{
  "n_layer": 20,
  "n_experts": 128,
  "router_score": "softmax",
  "balance_bias": false,
  "lr": 0.00677,
  "train_tokens": 564200000,
  "steps": 4631
}
Below are experts of layer 4 (counted from 0) of a mixture-of-experts language model. Rows are named router (the router's row for the expert), up (a neuron's input weights, with its number) and show model dimensions 0-47. Each number is 128 + 24 x the weight over its row's rms, rounded and kept within 0 to 255. Numbers have three digits each.
After each expert's rows: a language model's description of what the expert responds to. This comes from a sample of Wikipedia text that the model never trained on.

# expert 26
router:101134158115110111083101116086144120162086122096114179152156127147098103090100139131153119163110134151142120074110078121127130144130127148169133
up18:121109128102150100133127130101096149068107172114159089168092129128114103082106095110148139173162128156135155142098157114119126106148104152100138
up19:087137127137091122099120134159165075117139108117130112147216128127106105111107103098088171118142121104113186135131100124155124141150136122133111
up20:126128178126083123152161098126163120131132135164133120194123167144133169153107102120074110147127177105119175163133127137101113103116107153098154
up21:094111131120104105101129139146125152101152168122142126111148161168108129097119133125077121109144130140112127134087144108137119147150094089132134
up22:129127106090127077150158140152136113148138138151129161150136135126154121131147117142113128115166110153125113151159159110090181118124120099115114
up23:104098139136078111133146123145152166099098078139110124134107133160115130173154151147165151144114160133161138127130121143142139132118186143180108
up24:139114144139102111133134094132126143124148101115141110097103116089125168198140129161086105170144154103162149078148150119133128150154119145135118
up25:133140122145124112131188144077118145147151133102133118141124146156112149139180123137122122104149087127103079108103176119132157156141128111131143
up26:127126100098143142132125108111179144111116168140162150150154128137125098144123157121131097125160098127121162162110137130140141158118138132119134
up27:135139140089179152142163149138134150125111134151101076175121132188127136079156146168176121134137163106157095076171131148109118136149120114138115
up28:159130121134107099111067101142168139101115128115112127097139126121109115119089138125128127120144067119117141148135130124129139145107107125114159
It responds to: Middle word pieces such as al, ic, in and stems like describ, int, exp, comp, as in funer-al, reve-al, coeff-ic-ient.

# expert 0
router:130141149119137111135106175134088082151166081109103118173111165100127133136127153119101121146138130102102127140135155175140106109143126156131142
up0:142123134174102130151156170118138118123143113105097156101124135132131153171152119104131116132164147116121145135091112133100160127193122121150096
up1:170194123109101142102157126145118074172147149105156127170128159158128121135118116120098114116103125149136176126068161174144116132110156084108151
up2:119107200122129149139145154181112128127134142159117149133113152082134115132107141147124108144114124125130101115145123113106121102132144098137101
up3:140118101128136145070129101115101086128101116117118104135101134125089083160130115127118127128161137147061108116159166134105132116163138141142105
up4:092159154108180144108120125095111123141137113132136127128112122140145168156129139101122096158156119124059139085166126142110145148152142074152132
up5:142092157146183183146127114116128106115185106120130126120127124113132164164092119117153091109132091133151154105146123128150145110111135065127140
up6:149151126167146140170136172118160116096089096136131110163112113100135103111160165144130140141114179104143110149119123136121132102177134174123099
up7:130118162111119113121151103128110125105148118130151126087146146119115112086121154155108162096140120158089139118108166138090130145153084129150085
up8:117142128133160090124141146166154105095181110131120074121152136138155144116108148150107127107162122100126138144168085106142097138157108144108156
up9:127118145110128140136081133190133065097119072146122120113111148131129123164128131093092137135133112118134136148149105152165148121149104107166114
up10:105111113134125131142143104120145127152154134134104142107150155131144114120121096139111137108142131156107120155164150106169101131143142153123141
It responds to: Decimal points between digits in measurements and statistics, plus unit and symbol tokens such as km, ft, °, and N in coordinates.

# expert 62
router:151154111166131113122101155103150128111118081118154120125091114107149127105152067092156121127162134143119156140117098134145119132145108147122138
up0:160139136174176147129051154115122120112136146155145129093089120114142114123122120136127138159151212189144134126153200126116077145118101141129091
up1:147170147161133124146134172111112127125121123117144166137099133122183117139124149152164183158162170111122156114166109133094131131145133150094123
up2:143136133107159160109121178130132105130078135150087106099136135146107148085088180123155125132134117135104124165126111177100119158097116140072143
up3:154132142193120125108170132160142108151124111144178102127119124160139138104123125177075088121099145145118161139135156120143141110120135100082136
up4:157137133114145163119138106108164111137164168159145092100112121140120133132137129110144163113143079148083128159122134126125121116162102141114133
up5:155143115123159173131086141114091092124086142074121144119132096156125141129140076085168148089153146138119140110139112114157164143138131120097136
up6:117128129116136138161132173100131146112103097147111138154128128164099120145120148097112104147163117136118170083148133123066124151180136128173122
up7:144082100155089161133136125142122133126109135149109103116161122123116128153097181129142144102146117144119158139118116127131152098093089154124093
up8:146160105141108161107106137094149117104167119152124140126134124099135131124117155133135091137133159121107100141129137123112135135115142109099102
up9:143101142097137162168102120154081133122125131125143135138124102101105119118090143113127133127165107164151092116117152087135107138167160149141105
up10:138114164157090133111113127163153128109127101155177132108106112097129147108167141130146107145127172106090160140110131130128145111154099119154099
It responds to: Capital-letter word starts, often places like Europe, Africa, Georgia, Hawaiian, plus the piece ior in interior.

# expert 12
router:115089174110139163127139147121142118162135181143098139133196114127131103136130144109140170127116151108120132114126109160169136086130125128168087
up0:150137110118176132115099098094134104141153114117131112140172126127103112130170125151145152097102122178121155126164133128115142121161127136146115
up1:061125153145085117101130133121149162127131103126125133099140088095113104141119084106106133087104118157152151102092098141154159145166155146109098
up2:118091160109097202142106067171087113137122133157141149133147103129095159151135138111110126138113144104128112113137094128130188107169112081095132
up3:117096141162130129119175148092127115127091148130101111138133135154090112146122132110124174171156171094124136151119136146165167136117084120133139
up4:116118126141137136112151140135113141143152143097171117152098121104100134184119138119148124139106105086126105108107172109119145178134173145128133
up5:137090125100141141121119144143152129145112120133162165174151136135138094157133151095125162196157138122161138147159165170128133128107127144178129
up6:134111157108121186130142098135158097119157142143130164126131144168098115150101141148109116148140123135108161101129114175141150139152137147099123
up7:124146185112132165135169152137161105105140145112159100096108135137146115099125122134125152180102112136132122127113174125131143160113128125116146
up8:146138126137135176084132126087115114111115114150157129114176146131124131127145149110116145144114145175102134084087146155094149125112087091141125
up9:147126131138131107119159096151139144133105135122172113140146120100136135110166092111121160108137153108118136135163115125126112166119122159130083
up10:143144104144135167130100124124168120142149123152100093121128118169118107113130142103176155107127117169119178081121077083131109116142092138143130
It responds to: Middle syllables of common words after a short prefix, such as by in Presbyterian, ical in musical, in in Upon.

# expert 28
router:139108107163118082162113136154071139124117104116117147084131152146170110117130081100132144122104149133162132173171166108152113144138099136138141
up0:119074117114137122140118127138084124123114104149122112081107119135109114099126119186135137093146128118131132190132119144147146090120147128133125
up1:130137171158108077126143104100120106132123107151143157123165108122097123111137113096120124103166169136129156137156112131122081157113155097145091
up2:128109168109159129132154125141132129133142128075085119123129140154132108089137133133129154158126145130121104118114106164133106158124126125145124
up3:158136115177143152132093121110128149117163120092156155129099141160139168179106142141122137177158148141134109157137106104094125116112077117145119
up4:124140103130141143131138170136101067122091132154122096142092093084165140149141029091104099124156152139135128150128126157150090105092110153135143
up5:155120089103112137146103108147108126149105099133161108075163129131122140113086132120107111154106059139144156104119151134147120075152130090132070
up6:163113087132109134171122166102103113128124125090071164101130140138122137165139129163185090108158096090086148156136126115130156174135090131164096
up7:117145096149137102136171167147138107106103153118134112132086161123074078171110104128117120118122139112125095150117140146129135128133085146141151
up8:155093153141157147114139157165137159127107132096142133112148147143118115128130160124140159156157135101135164129129167151094119117080152124098141
up9:132148117109139171135122100172119133165163092105151139136208136143113092130136098130099116134150146182135151127120094079143155109163113129135160
up10:107116080125126140107135099146171091111057143175143140129118146152131128106114081083101121148151164099128139121131101097111089169134114127120140
It responds to: Single letters or short pieces right after an opening fragment like In, An, On, with v most common, e.g. Investments, Invitation, Irvine, Ontario.

# expert 59
router:131116135150114111127132170068114098126148125114131087125176125120100167121093137116153159119166086114090125109118151101114182103119120080137140
up0:121141161139137149103132114155123146116122139113111146074108171147145134137159119139144142105130116165134096143135163154159128100118156097113134
up1:128148134160140165136142130101133105125103170133121134134134119171112203138148103086077100115126120143150163163101158151154107132115111114111125
up2:151149217111105152154107137141127117075105107152139119152161119139138122142146148113164111136119095135133155091128088150171134109103148124152107
up3:122135098172098141094131119122114090118148172127152080123140132154163162091095107095104138118110116186110160100112149140153140143115072092115166
up4:133140117176158136118146139139118154088103163124140142167110138145106142127155096147110120110186155126157093136095146121146137150172115109128105
up5:132170090157113126142123143117110110127104140100129109124157125122140157127088124099120130124128094164161146160119133151139136131145191082139097
up6:156168128151150180170120134148115134135153117155103125145170138142152107138115100163152117156111108117140134164159110146082144141086132136074129
up7:159156150100151160158185132164108114125160127102116111127157092110125133153101163120146110112131140130123081124179156179127148112116171113128089
up8:149114148143125147122128131139125129133166129170172085134135119116160105130060139124107147119168121143109120129151162107106163155118096087106155
up9:155175122141128100110107160136120120109100141162170147129141143156150123128133137132083203084156098124108165146143125085144111130169144102113141
up10:096088121127127160060119159123150144148131124103103112128125134128153107115122156102073121084149119116104118130124131107136157117121156118137122
It responds to: Word-ending pieces, mainly -es and other suffixes like -ing, -um and -ion, completing nouns and names, e.g. typ-es, Scor-es, Tun-es, al-um-ni.

# expert 52
router:126131089071127145122180115117141104105067104113162116159075161162112117118130101161120143102142124152104094109126110119126114092111139149136108
up0:179132157150132109130115128134168083120095104105105136138174108105164142086140139115096108152093134120162119115148100148133144143150142113150113
up1:096131169135141125131133108126138104114147121147181115166111111121157173131101109146100157118160127100108134079112128100107157123114140144121102
up2:103102102135137147134136102123125117117128084156158093113108111157123151118105121109080153138122130145106135101109120112142155148148158144130121
up3:158087097147105143130113124103103128141156132101167166111081136100129111090131127171119105123168109140094098077171086090106103166118131164155109
up4:138091113128169100137096133177110098113111138145107075128133123142167118140108102188109101140140150104135121131146099146141133096157110115108108
up5:103140111091140131116115136120078158097133143104136113089096167116153142159146136122129126117108120182130119111123071113132125117116150139098123
up6:105123150150143165178126153144150158146117094127107123118126144143128183137133161110125173155162115126118134109092128099156127121145121123154174
up7:139126103161171138145096160143173128086094111146176104111138149136139109175118149128130114148113126113153132168129152117151163166155166177172134
up8:128120159157153136122091150153116105146098110111121110106140088173150136100166148145108118148164097140085106127083110119110129116165093120155088
up9:125147135049125150126121107142108150106130101128077155111128105125126088131092109108173152103171108140122147149141180169164135105136151147116141
up10:106118131112134114139198141134137126072154139101174107165103116104081126091106117109122116110162124129151132113115137139143150122124114121081133
It responds to: Line-initial table pipes, byte pieces inside Chinese or Japanese characters, and mid-word pieces such as -ang in changed and -us in conclusa.

# expert 10
router:145155152078123116133110150154173170159116086091100176159106140089155114106168129130115132082107129113140160105151107118122132120137135125131063
up18:146138136141150134211124110128121146133138158151133095176126104121149134152107115122162103128126129152143161098096137138118118152181129109159162
up19:141140121161130095181106150136141135118121074105107096134157127113154147141117103086152145135178168109093115143106157123159097118144143176121119
up20:126108145088132124078108082185150151131139112129111144111118144089118133091089101122110132114100143106133132147106114119151109141126107087134151
up21:111146148099124118103137143112114163097126096178149126125128118184089132161131081102098116129102106188105141137092075157127126151149134160122134
up22:152151127166117114077092099150113121173123117119127131158119137147143145138127157143155138160164163158155156120200131125131140118144086114133110
up23:151120139111098140162119107124130120103142150118157133173179099099149162128153118138158099112113146138092128128122122125156146168157147109108103
up24:104125154129141134122144130127118119104091111120102142098113141087138163143136123153083068129146111113154131141138168116137142147131131132139135
up25:164114132114145156119147126115145149142164115113100135154149120101143134164134173154108125106163154161115106123154133140128144140148128087131140
up26:173116148162131124139116129133121136153122112135177130100151089135146160112109223119105082127142158162151153144168132122140134103132158139119138
up27:122149113157112148091123143126176137126150111138118125128128142093093145142131147123139145165195131122101180112131122144133179138140153126098162
up28:117104122137117097091146154136133174111161159108122101107136164116116082113115110134160169114182151143130133119144115126163126158142186154106152
It responds to: Closing noun suffixes and plural endings such as -ics, -ers, -s, -ition, plus %, often in sports statistics, demographics and politics.

# expert 8
router:120135141130139149145108116142131144147096111102086136104099137149124138132146128126105125139127165156130072156085121118136162136136144112086159
up0:132090148148112127124125120159130140156112168142098119100069131144125098086144128137147093156060153173119107098103138134161160133132130120106128
up1:127114132128111149115171163170129146104132189149121118168131142092155125147137151110150109130149169162126057162095143116120114117126152120124089
up2:130138161108117121155148145118137143194156138137145097170141104162146110086172102102102145103099138121113142142121108130128163121134118158109112
up3:136169167159140129162118152072168105118094106079104161120133118135183139138108115120123160106170158135130107134089152101109158122167149095161138
up4:143132112128127089080123101114113133118111083146133137115127103135111150126084152134110151131157104110125115086129108119092101144173144097168136
up5:145162172124161180103092129132186132105148131154068122131129103162113097153145118115136135140130150091154107137129103136162195120120102103154119
up6:123141099124114137130120158168120120093100153183065152089135147156087079091131094123141087117102150169155168158112098122139143175131141113119145
up7:141096157133122126098147139116101092098121107104085128135117150172129126122141163134154097135146196130087073153158153069135144147157131130113152
up8:114117167094113125158146136144134170119115123145098156117114114140116144141125160111150106103126129143115113107154137123103136131122102135158109
up9:149111150144149124108159092118119142134146126140117119101127146151130109165136148107135115140135089135171145165124155142154129126087140102084129
up10:103126120144144133107072112117130170111116127133127140171157118184143155119080144144142132083161146141125119123103133118119162128134063144126136
It responds to: Auxiliary and main verbs such as was, is, been, became, began, won, plus the piece ost in almost and some verb endings.

# expert 56
router:108109141112136142176151116116136116156119135127141120118115102107135150099156129123131117128098139165163069130123129153110146136152147114085156
up0:151133125133137126153100129114146165136169165128089138125096092109136117124095101170112098115139142129139066142118133122138103098135179176114161
up1:165136138102068152113107160183152171119107152156159109163146140121131104116177115131136113126107144143124125124126119132133102161105125141130077
up2:112139165141071184170127106112123152147095119125137120127121124105119133100120097110149113141095171124132143072152071133131138133120134114131156
up3:127105153177113138161134139125119105096133094121132166117122150138123147127129120166112184135140143149110067128161142168094136141125114142124157
up4:158135144105176148141102146139128104150103139129068107140119145126080133114145150143119092125158100138147081088141146102116174125130129098088080
up5:128142147148117187134170127150123126147160142133140105122153149147112141096154134169145127184130116105130152122112144139152134105134123095103107
up6:119121136123167116185120117138047155164145140174105133086089111125135191191129104122166155119141150111128105081141110147125139102139083131121166
up7:126127119120107134104190103115086134131124079110100110122142141158111128103137100137109141136090099142087117093120126123132131154147104146127096
up8:169140076161112126130152157152103098117116083092168096145125132100144126171114139109113096115127179131133123164127159131121104132132157153108139
up9:143120077123120124098126169179132131131071128133100131096142130132149098143119144113126152132127109185137116121152132110089070151169152147123155
up10:110118093138132120112182114141138114101115143133092090078091109106128132112111121144120102127096104152155138129152135112137118158101141114098128
It responds to: Middle word pieces following m or em, such as il, an, per, ism, port, as in basem-an, forem-ilk, tem-per-ature.

# expert 48
router:106103105115157157123162159159159130142114095134091143163082065139136130112150131097186135122137129142116117137145123137115145101089092085134148
up0:117121124134134146119116165107135165154141106111155079121131123083096113120126156136147088166157112101100146095123102102094155096084120149120138
up1:084173145128126139127122112178111098160146151125106156126141132149121108124144143074132136120141138152131136140130131133153109108126149095128123
up2:153150186122155139149122123135165101148138102136123125105121103138108145160154098110147119148161116086098089144156158133143084140151113105124161
up3:155154126155121120156123133125125131142128114141102125129128131124120150119101125056117122152135136116123156115123131146124091125106131101160098
up4:103127129126169121120169123148152136121083143141122099137095082129137076152144149140154175140092115159105111102109112122126139154159151126104106
up5:124130137143132191145172142133123109158127137111165129173118168092121088128134125158169130082152163167120141112136148179111124112147155083092110
up6:146120121120154149160114123127094126080093091135132102108136148109128095124164166128076162162141109130088118085161136162168104123097077128148136
up7:147129101113097131153131117115142073145090164129131141149127115118178135141157115150116128105144126100097120114145052140150164156140079137116138
up8:090112144140066105131128158171142072138111144153101135140132128134158151110125122093161132116122141114143078140180122123145156168098121158143084
up9:141112101109105089124135139151105128094141118119150100167116148115121127142135109152161138130143159082115105127135092083134129131137125172137138
up10:122124149145120139147132151110130123134136131197136127094108109159140043135143142119171122144140144159125166129136146185134165131097109153150108
It responds to: Closing parentheses and quotation marks, wiki heading markers (==, ===) and table markup quotes, such as (born 2003) and style=".

# expert 46
router:113121093158116163097178082096130119126117113160166120113122095164103096156163132125096101098103136121146120112104149136091164171166109121071117
up0:224121108138118097105110066130085123181170135153138153120132143149080104167134137133119134148138128142144119129159145156132119142101123134116113
up1:141193124124091156134113116096100125155108127125131160139132159104126131131166124185135092135089131167121122127131143127133103145133132128141105
up2:119146161125116100136117142113165127167112098158107136097123167105164121135149126131154150136141097071118123157127124129178131108132110097125118
up3:151115086157104140135135130115148093139112116178107103130126148117132173093147109117113100118173114148112139145135128143108132105151127128132165
up4:136078166126135144098153149120145110110162068128139115138139094131136136167116141141089121149169135107146145147106173142131139148123133129176119
up5:138144091100157138122097119145104118112129134157156159116113114106104103127139145078083092155126151159131149105120149161116124118164073100115124
up6:149081178129156136157147124122169119113159138156131139135140099118099128155154117148134133143139183115189104137134126127167141126106125111151115
up7:142115125102157163119183137114163115115068125131123137142148159134129159116131125153103146104086104104105148102197113094133117145095133120160114
up8:147117150135145142160139174142157161148123073092134120105119107131080122144133112103138165123182139085143116114135124160128138156115131097158112
up9:100135136128156139108163169113119123144137145120144134119124105113138091102138123159104171134120110118120140155145102117157146142131111121171152
up10:105137118181150113076117111074112110151130169143101125158118170114170184141136133122112108216134150139170141114181109147113133138141104120136141
It responds to: Periods ending sentences or abbreviations like Inc. and v., other end punctuation, section heading equals signs, and pipes between table cells.

# expert 63
router:163154142121107152157096139158134096130112115149080086144118146115155134084154135118136155097123135120136156137132108138170121096106149112145126
up0:185136165119167125120116127133155143140125154159169134156123104125103090103143121089156121139121130141111144149090110095138096195144105125159169
up1:135191161113115128135127157107145137106145108162086081153125105172130087139134128164108142123110187125187084075117121139141131124113101118096125
up2:148152180144121125152127145123197131091159145091134155110140130139140132172111167114151115121118124136154124156160092148110129134177087139129149
up3:129127145159153132117131127116121121076101137151138126128136092148127097140143135118184166141125125149129154079099131100157105148128114115138128
up4:187139112155129144147133158168135154132157115131145098138133144149085091111134136149175166077150086129102130150094120132112144098114099086123147
up5:141148135130128163136155103106092160108115090117127097147162153127099128139150101130101149181150114079131138140140170104183131105094156111135149
up6:110132089144122131170144163148164123113100138149144139122145096129080143154116119104123137107091126135159169117144107156122119124106116094155126
up7:119163150119133117135193181106154119115116134166105144125128098119094135105130159114096142101122112165108130165177124132106167120151105122142097
up8:141128148141139147164108149132109104099118115113147132114127141182133141111136135135158107134147116166098164138091113112111172137133173105102147
up9:135141117147106092124098170183164127147092130080097116135127140092125096119161133097166146116141105126089119080096131114116112111151124129063144
up10:152102071128148148133126174160147132145109101161151085168140132170122121178110156154114130121115101114130125138132137114121091155118120144134153
It responds to: Geographic and direction words and their pieces after capitals: South, East, USA, Kingdom, British, Europe-an, plus Sour-ce, E-ach.

# expert 24
router:103126133130122164144112095137121113126136110113146111128108098171143135127133162142112110113119139121136119095112136134162143114144126086153136
up0:195124130122097120117149143116138128111134132110168137143120116113090108124136138136107135092169134120069122110090135152143140114121148160119090
up1:148137126095126137133149096131129120124104143137114059129092135062162138107164120141147084151151123143191113123143072123173105122150114109097146
up2:154116156143117142125093168143117116173110098160080107109150114121102160159103127091112141162112138123145104142106137109137155128107140161124151
up3:118101128121124123134084113098140152127145155154138129114108088143141109111136159123110095112123155135107107114126129087196112153143102128167128
up4:172145122157147107143139133132159119112132196106132121153147135124102103139127127122128128136130150175073110118146096137117142085139075162125086
up5:150168114098170116157106123113157154110124122166145135129145109090127169118167133110109177126138103118113136153105108136160134138143061146117114
up6:100115093102123106222133115094126084108133113126153125169071093111142121164143132107145148149119155146143102133149151145155128157164128118143083
up7:136111083143078150154161086079127125115088117145123142154112137118116157160115147151116130108151154115181128168168113119113102165133131128126114
up8:134121101122161086131083145172120146146083130099141120152147140169142111124104157123112103140122121161104125092121096152123115124121156168126107
up9:139146089149127148116134078140103160115152117107144146123093118145123103153134112077133088145144123093086171113149150093131154123150074104107113
up10:168159100122129109096090131108116128145137166129167159087102118125151135084117086122086133093120141120129146083097139133137120155181134103117132
It responds to: Column-separating pipes in numeric tables and closing parentheses after numbers, such as (aged 76–77) and (23.9).

# expert 11
router:125139102119110136149117143124114126147130140123143081081085118126134106143175091106123139086137104131105172134092107065080119111158110125154104
up0:203131114093105128060136125140092115150147133123123093117127149106145117145126089132080136086122132112127143122113155130134169153129125147166118
up1:163160076141129119060139131167122151083162102087132098085120118105121104155123088122083103130150099134099156123130136097111117103122125135086160
up2:139134178052124119114148087119182115139112113143125147121117122142133150091110147092126131123126153173143135167131134099111106101100094122131097
up3:128149112169140129127132151144113144138135147120139123087119185130125150167095144140126166065159139143137103119150143107105120162125126102083146
up4:149115127167161136105146129138108153079079152112165156169112103134161103126171161076101158122181132152143098126126091104069132177118145115123110
up5:130141110128130202105133130134152080117138144097086121141135077155100112145179149118133115070137140156118145162143135073107123128142111134127150
up6:161139100158130104164131136134143076117135134104116160134145132142134095163153130140151136135180125118168087130130108079148142106131132117178143
up7:166137114096103128126188105131194093137074105159151103110096085100130170144139175092126166127128133159109164130138119120124138123139148157140102
up8:135126164117117171133093170089148129138151162122145098167114108125153132113151091083151115142174115169107151162130150113099168127119151134123145
up9:158113126162149112158120144135105069152116119113143096106087132128163120113153170146108147134094126152165157126120127105104125136105138101107097
up10:140105116142116106104131135141154097109110117144128133139122128096133139135094147089134107127150165133104119145168140154091097168150113131160104
It responds to: Endings like -al and -ian that complete adjectives, such as Roman-ian and Re-al, and whole words like local, state, Royal, English, American.

# expert 4
router:132139120097123110168118167139094127103145149113109084161130150090120122132144148125101142119140128095113108137086090103136113100132156150126089
up0:163113145117142085108117149170115115108130113150131145113104110173146093167167136109149114157124142170126117172143138174145134113098141177095129
up1:149114103141094109074133142129150120141143132065191127138137157175134106112152120115167122112167148139118141121082120104115139146105126131134186
up2:182173143160115093157178105122178099122131105105114117151095131104152098124157090082104145135139140136119144151131084159162135144103160135144138
up3:114140114161104135183147158132126119152165120082145119115138123147118096145095134117102122104098182155107173155084107126135123135130110116135122
up4:144137135120190146131144139089119101136119104111121106118146131149098128116164171147127143086127162105159123124090151121129132155112119120119168
up5:152162147129117192152152140137129146127074139144140107108098133143153095167140130112146137130123094102109130124163082117080109153124077110104174
up6:106134117127153131187130141122129152101153106122086138123129166183142160177173111127159137122139086116140149152111105143158137134114113114143128
up7:169153128130158127124185132107117090103136129124144135107128132114150111139126106167155162105135095056133125134104142121139169140104146101130157
up8:116117154113151141119160211122104168090149153143116122119147111136093146141127123144116140148101169117132091140106143128084107143142142093136088
up9:092145100151098147151134154159110128126114157097139107106164131090077107122109112083170147094111107069192117078145118084145152132091150128088124
up10:122119120097140153140175170126125092130097144112137090148140104107103138110145148074120128165156148094107103085153115125146132147150143139082106
It responds to: Word-final pieces like -ist, -ow, -et, -ent, -ust, plus ordinal and adverb words first, second, also, not; e.g. Dentist, Pakistan.

# expert 1
router:124196117132098138103155089126174113145103121106138162122126139133168094085167117110127126156129100097107183139156125118106150177132164095145138
up0:178131089134161111137132103171149144082100138141167171119102116131123130121102146096095122134123119082103117141109132115155125155147160131106108
up1:150148108143107138128142183127128117148123147089121118129149128106141132128099122086181118136169121165104154128119165145128139147131174119123141
up2:099138176126135110088126126141136120153137143101145144144146104139126103139089111131105110090084116103139105160123153108166126130120165105101124
up3:143155134164150139157128097117128100096132144159139100152118138106093102143136163154097113123143083137136147124125113084129123161174113109150137
up4:143123167161181155100080094146212127116119104123142121096122069183145121150113107141137078112129120154098121128151135123109096143113095104111142
up5:090197128167137170114113182081167132139124144098117089129124119105131106128127092104136143128142141143175132162092145134149164135154126102129104
up6:135085121178099106144109116151121143113114140118152130178157109081116142166142149198152124123123111149120144170104161155081076151118135155102139
up7:135128147114147103103153162102150133142116146136143134136141151099103111110126088147134117134118132129116116094132122141147162117174128155165170
up8:119165108159115103121107144147108135117145145118117147135173144125122128153080135162142157127171134104110086109143117142132129137106123133179138
up9:154140108094133142159130158120111117108132112129133142126135116170147109154136167105145163149127128081106121104134117111122095108152166144131214
up10:106082190088126149123099108145179136126134092119126170155151181103151101101134117155125155173129129166116132097182116139114153161118131139113152
It responds to: Middle pieces of words after a short opening piece, such as ast-h-ma, const-ruct-ion, st-adium, st-reet, doc-ument.

# expert 5
router:178130139161107129140121116116128104135113110123134131108120152168139115105114132104161114158149149141157105107143103096153116116162129130127151
up0:196139134109076107129137146182171141120126115108105114134147123105111100154073148151149132132132169138120146115136103149151141110133116107141121
up1:097162154119061136138173144139139107146131100139141115132136131119099127054096115144106172112141112112138104123160125125141127140147107125124217
up2:103151199130126125112135139092128134122136142088151142126166116159128129134144134144154165145133114092161126162094114146126112120183123085109142
up3:158121101185134115076121165126058092077159089112142097113128125130118147099089134133131144127156122096090138159148115121139148118169139102149128
up4:119153103156152153100109134167154143152161153133152155119172122108158123153140143102159133088135123119090114148151154156136121146111168096135130
up5:154084111105108149165089112147116094120161149122109137109140128127143179136143167105180085139154111096135118110161137131139135122104112168104123
up6:152143122147167120178106136151121127071124128168155108114127122112085115117124078133163123149133165094110098133120139136148138145167128127116125
up7:161149089136091109175136139167141116127155119117119155100130154085105107124121110117156132151106140111145123113101142130107135142128120105121103
up8:134109143144164118096148154132128122134097160166078120121136106158167169118169152134179163127152120128155151127143115124165142136143151095102121
up9:130128131155137121115079091131135148148096107163081119143127110088106111120161147084128067103157169100092161139160142117157106145132128116172145
up10:142118115130153131152155103110157110130135128122109099134135110153138077126171111122100109151144131160138137127122151118112128155111171101079140
It responds to: Short first pieces of words, often single lowercase letters after articles, like s in side, n in native, g in green, plus name fragments such as Hür-l-imann.

# expert 42
router:099115143112109161142132176102145136143089123203113085143103125112100156130178123111159158111110186157139114138107134094134137152127099139126096
up0:206138111108084116138172129123177115131107148107139151143106147110118149108133112159177110120132128146131087141135137109113146088131105112117116
up1:112197145105070155144123145125156124107126121132147157133141114139129137134167071138136161112151154102127154112113110090137145147145125130161148
up2:127128184113148119137108180108149171125078133165191103153137149128115084149127134099136160172097127110134112113095126106132120094164119158133162
up3:084107119101119156128104150127146089149161140201078125141149112126117102125130158169169094145152178143145117110132167130166156146128171120130135
up4:152133162132157172165119133157171126095144121158124115148144132117104135141143118138119137127111152180145172149084141179167162129129169135165125
up5:138161158153175156142106105126117149154084123116118142158145132113128091159139168104130128139075144144121129117154114109124114175138129144105090
up6:138118108102131095132074164154130125098114093134152091084091148165113119140132138093123130130133067138134122116138101094099136109141156112105093
up7:144130134115091111170113138145122131164130126148125155091136117155134151151149110135121137126093139126098088175136116095155154182127112141093112
up8:156114127168128141121181152167099148113097171136111153133115112130138141126134162128133162127137112172158116153128109105151116146163134126115138
up9:133151129138155164128152096170149153085104105098122085129088075162161144086137123179122149091085107144113147125133168121106111109120159143139096
up10:148127113130133166162117140130189141103117142122108110121112124144094157084111173079094131137122115143117084093151121162136139151146099106169122
It responds to: Mid-word and ending pieces of ordinary English words, such as rit in territory, ign in sovereignty, ac in teacher, ively.

# expert 58
router:139123130137148115125128147170125142129133087133138181116112128112126143114119136150181147122123137109100148155146135116107114108116128109114127
up0:173129144127121117125086136157116142177153161181115138157143125148114148130130094086144122166141107135157110095070113118112128107102162146098127
up1:130165146151150163140132112113141153110126091119138146132136144096139134103104157123144104155130130173144122142115173137147102138130122111153115
up2:136139166104137129120130145144148094089148118134148147138110127091102133119149121175128124136158132118062135098116138112084118057113152126132111
up3:142148118164120148132101101092125156116164128123100152132118137116122163105108137106123105124173123115127123126147153155078095162098110102114119
up4:117099149117153134098125107095112170141126101138156131139115153138123085114108118142097051169132178150125145170130105135155126077126180125117130
up5:123109151114106180105160166147106128114148081136149132171110111097130168125154182139118143154181123106105109129131160121126159140119087140120132
up6:101123080143120111181127134111144081138122141141101102144113091127140104115157104171172142137111141098170173107137156107094111117140136114135148
up7:161152133136088151075146160090107109091123103117145063112141170124109134136121117128169126137140118134100139125141101156159119115174122137068109
up8:109148169132133138123113142128112107137155127151107131136139116166172108158078108139108151128097132116118129087139212158129118139125133113107116
up9:134186109125130138117149169163123094155133127129147171137131146133094129130111090131130129150128130114150088125143106147130099137161137113123153
up10:157118145115164137105139132141162164119116130141118124112097139134126148138094119127093141180067081068092102157129092105111117154116103117151151
It responds to: Whole common nouns like year, years, film, city, school, University, life, and month names, usually after the or a number.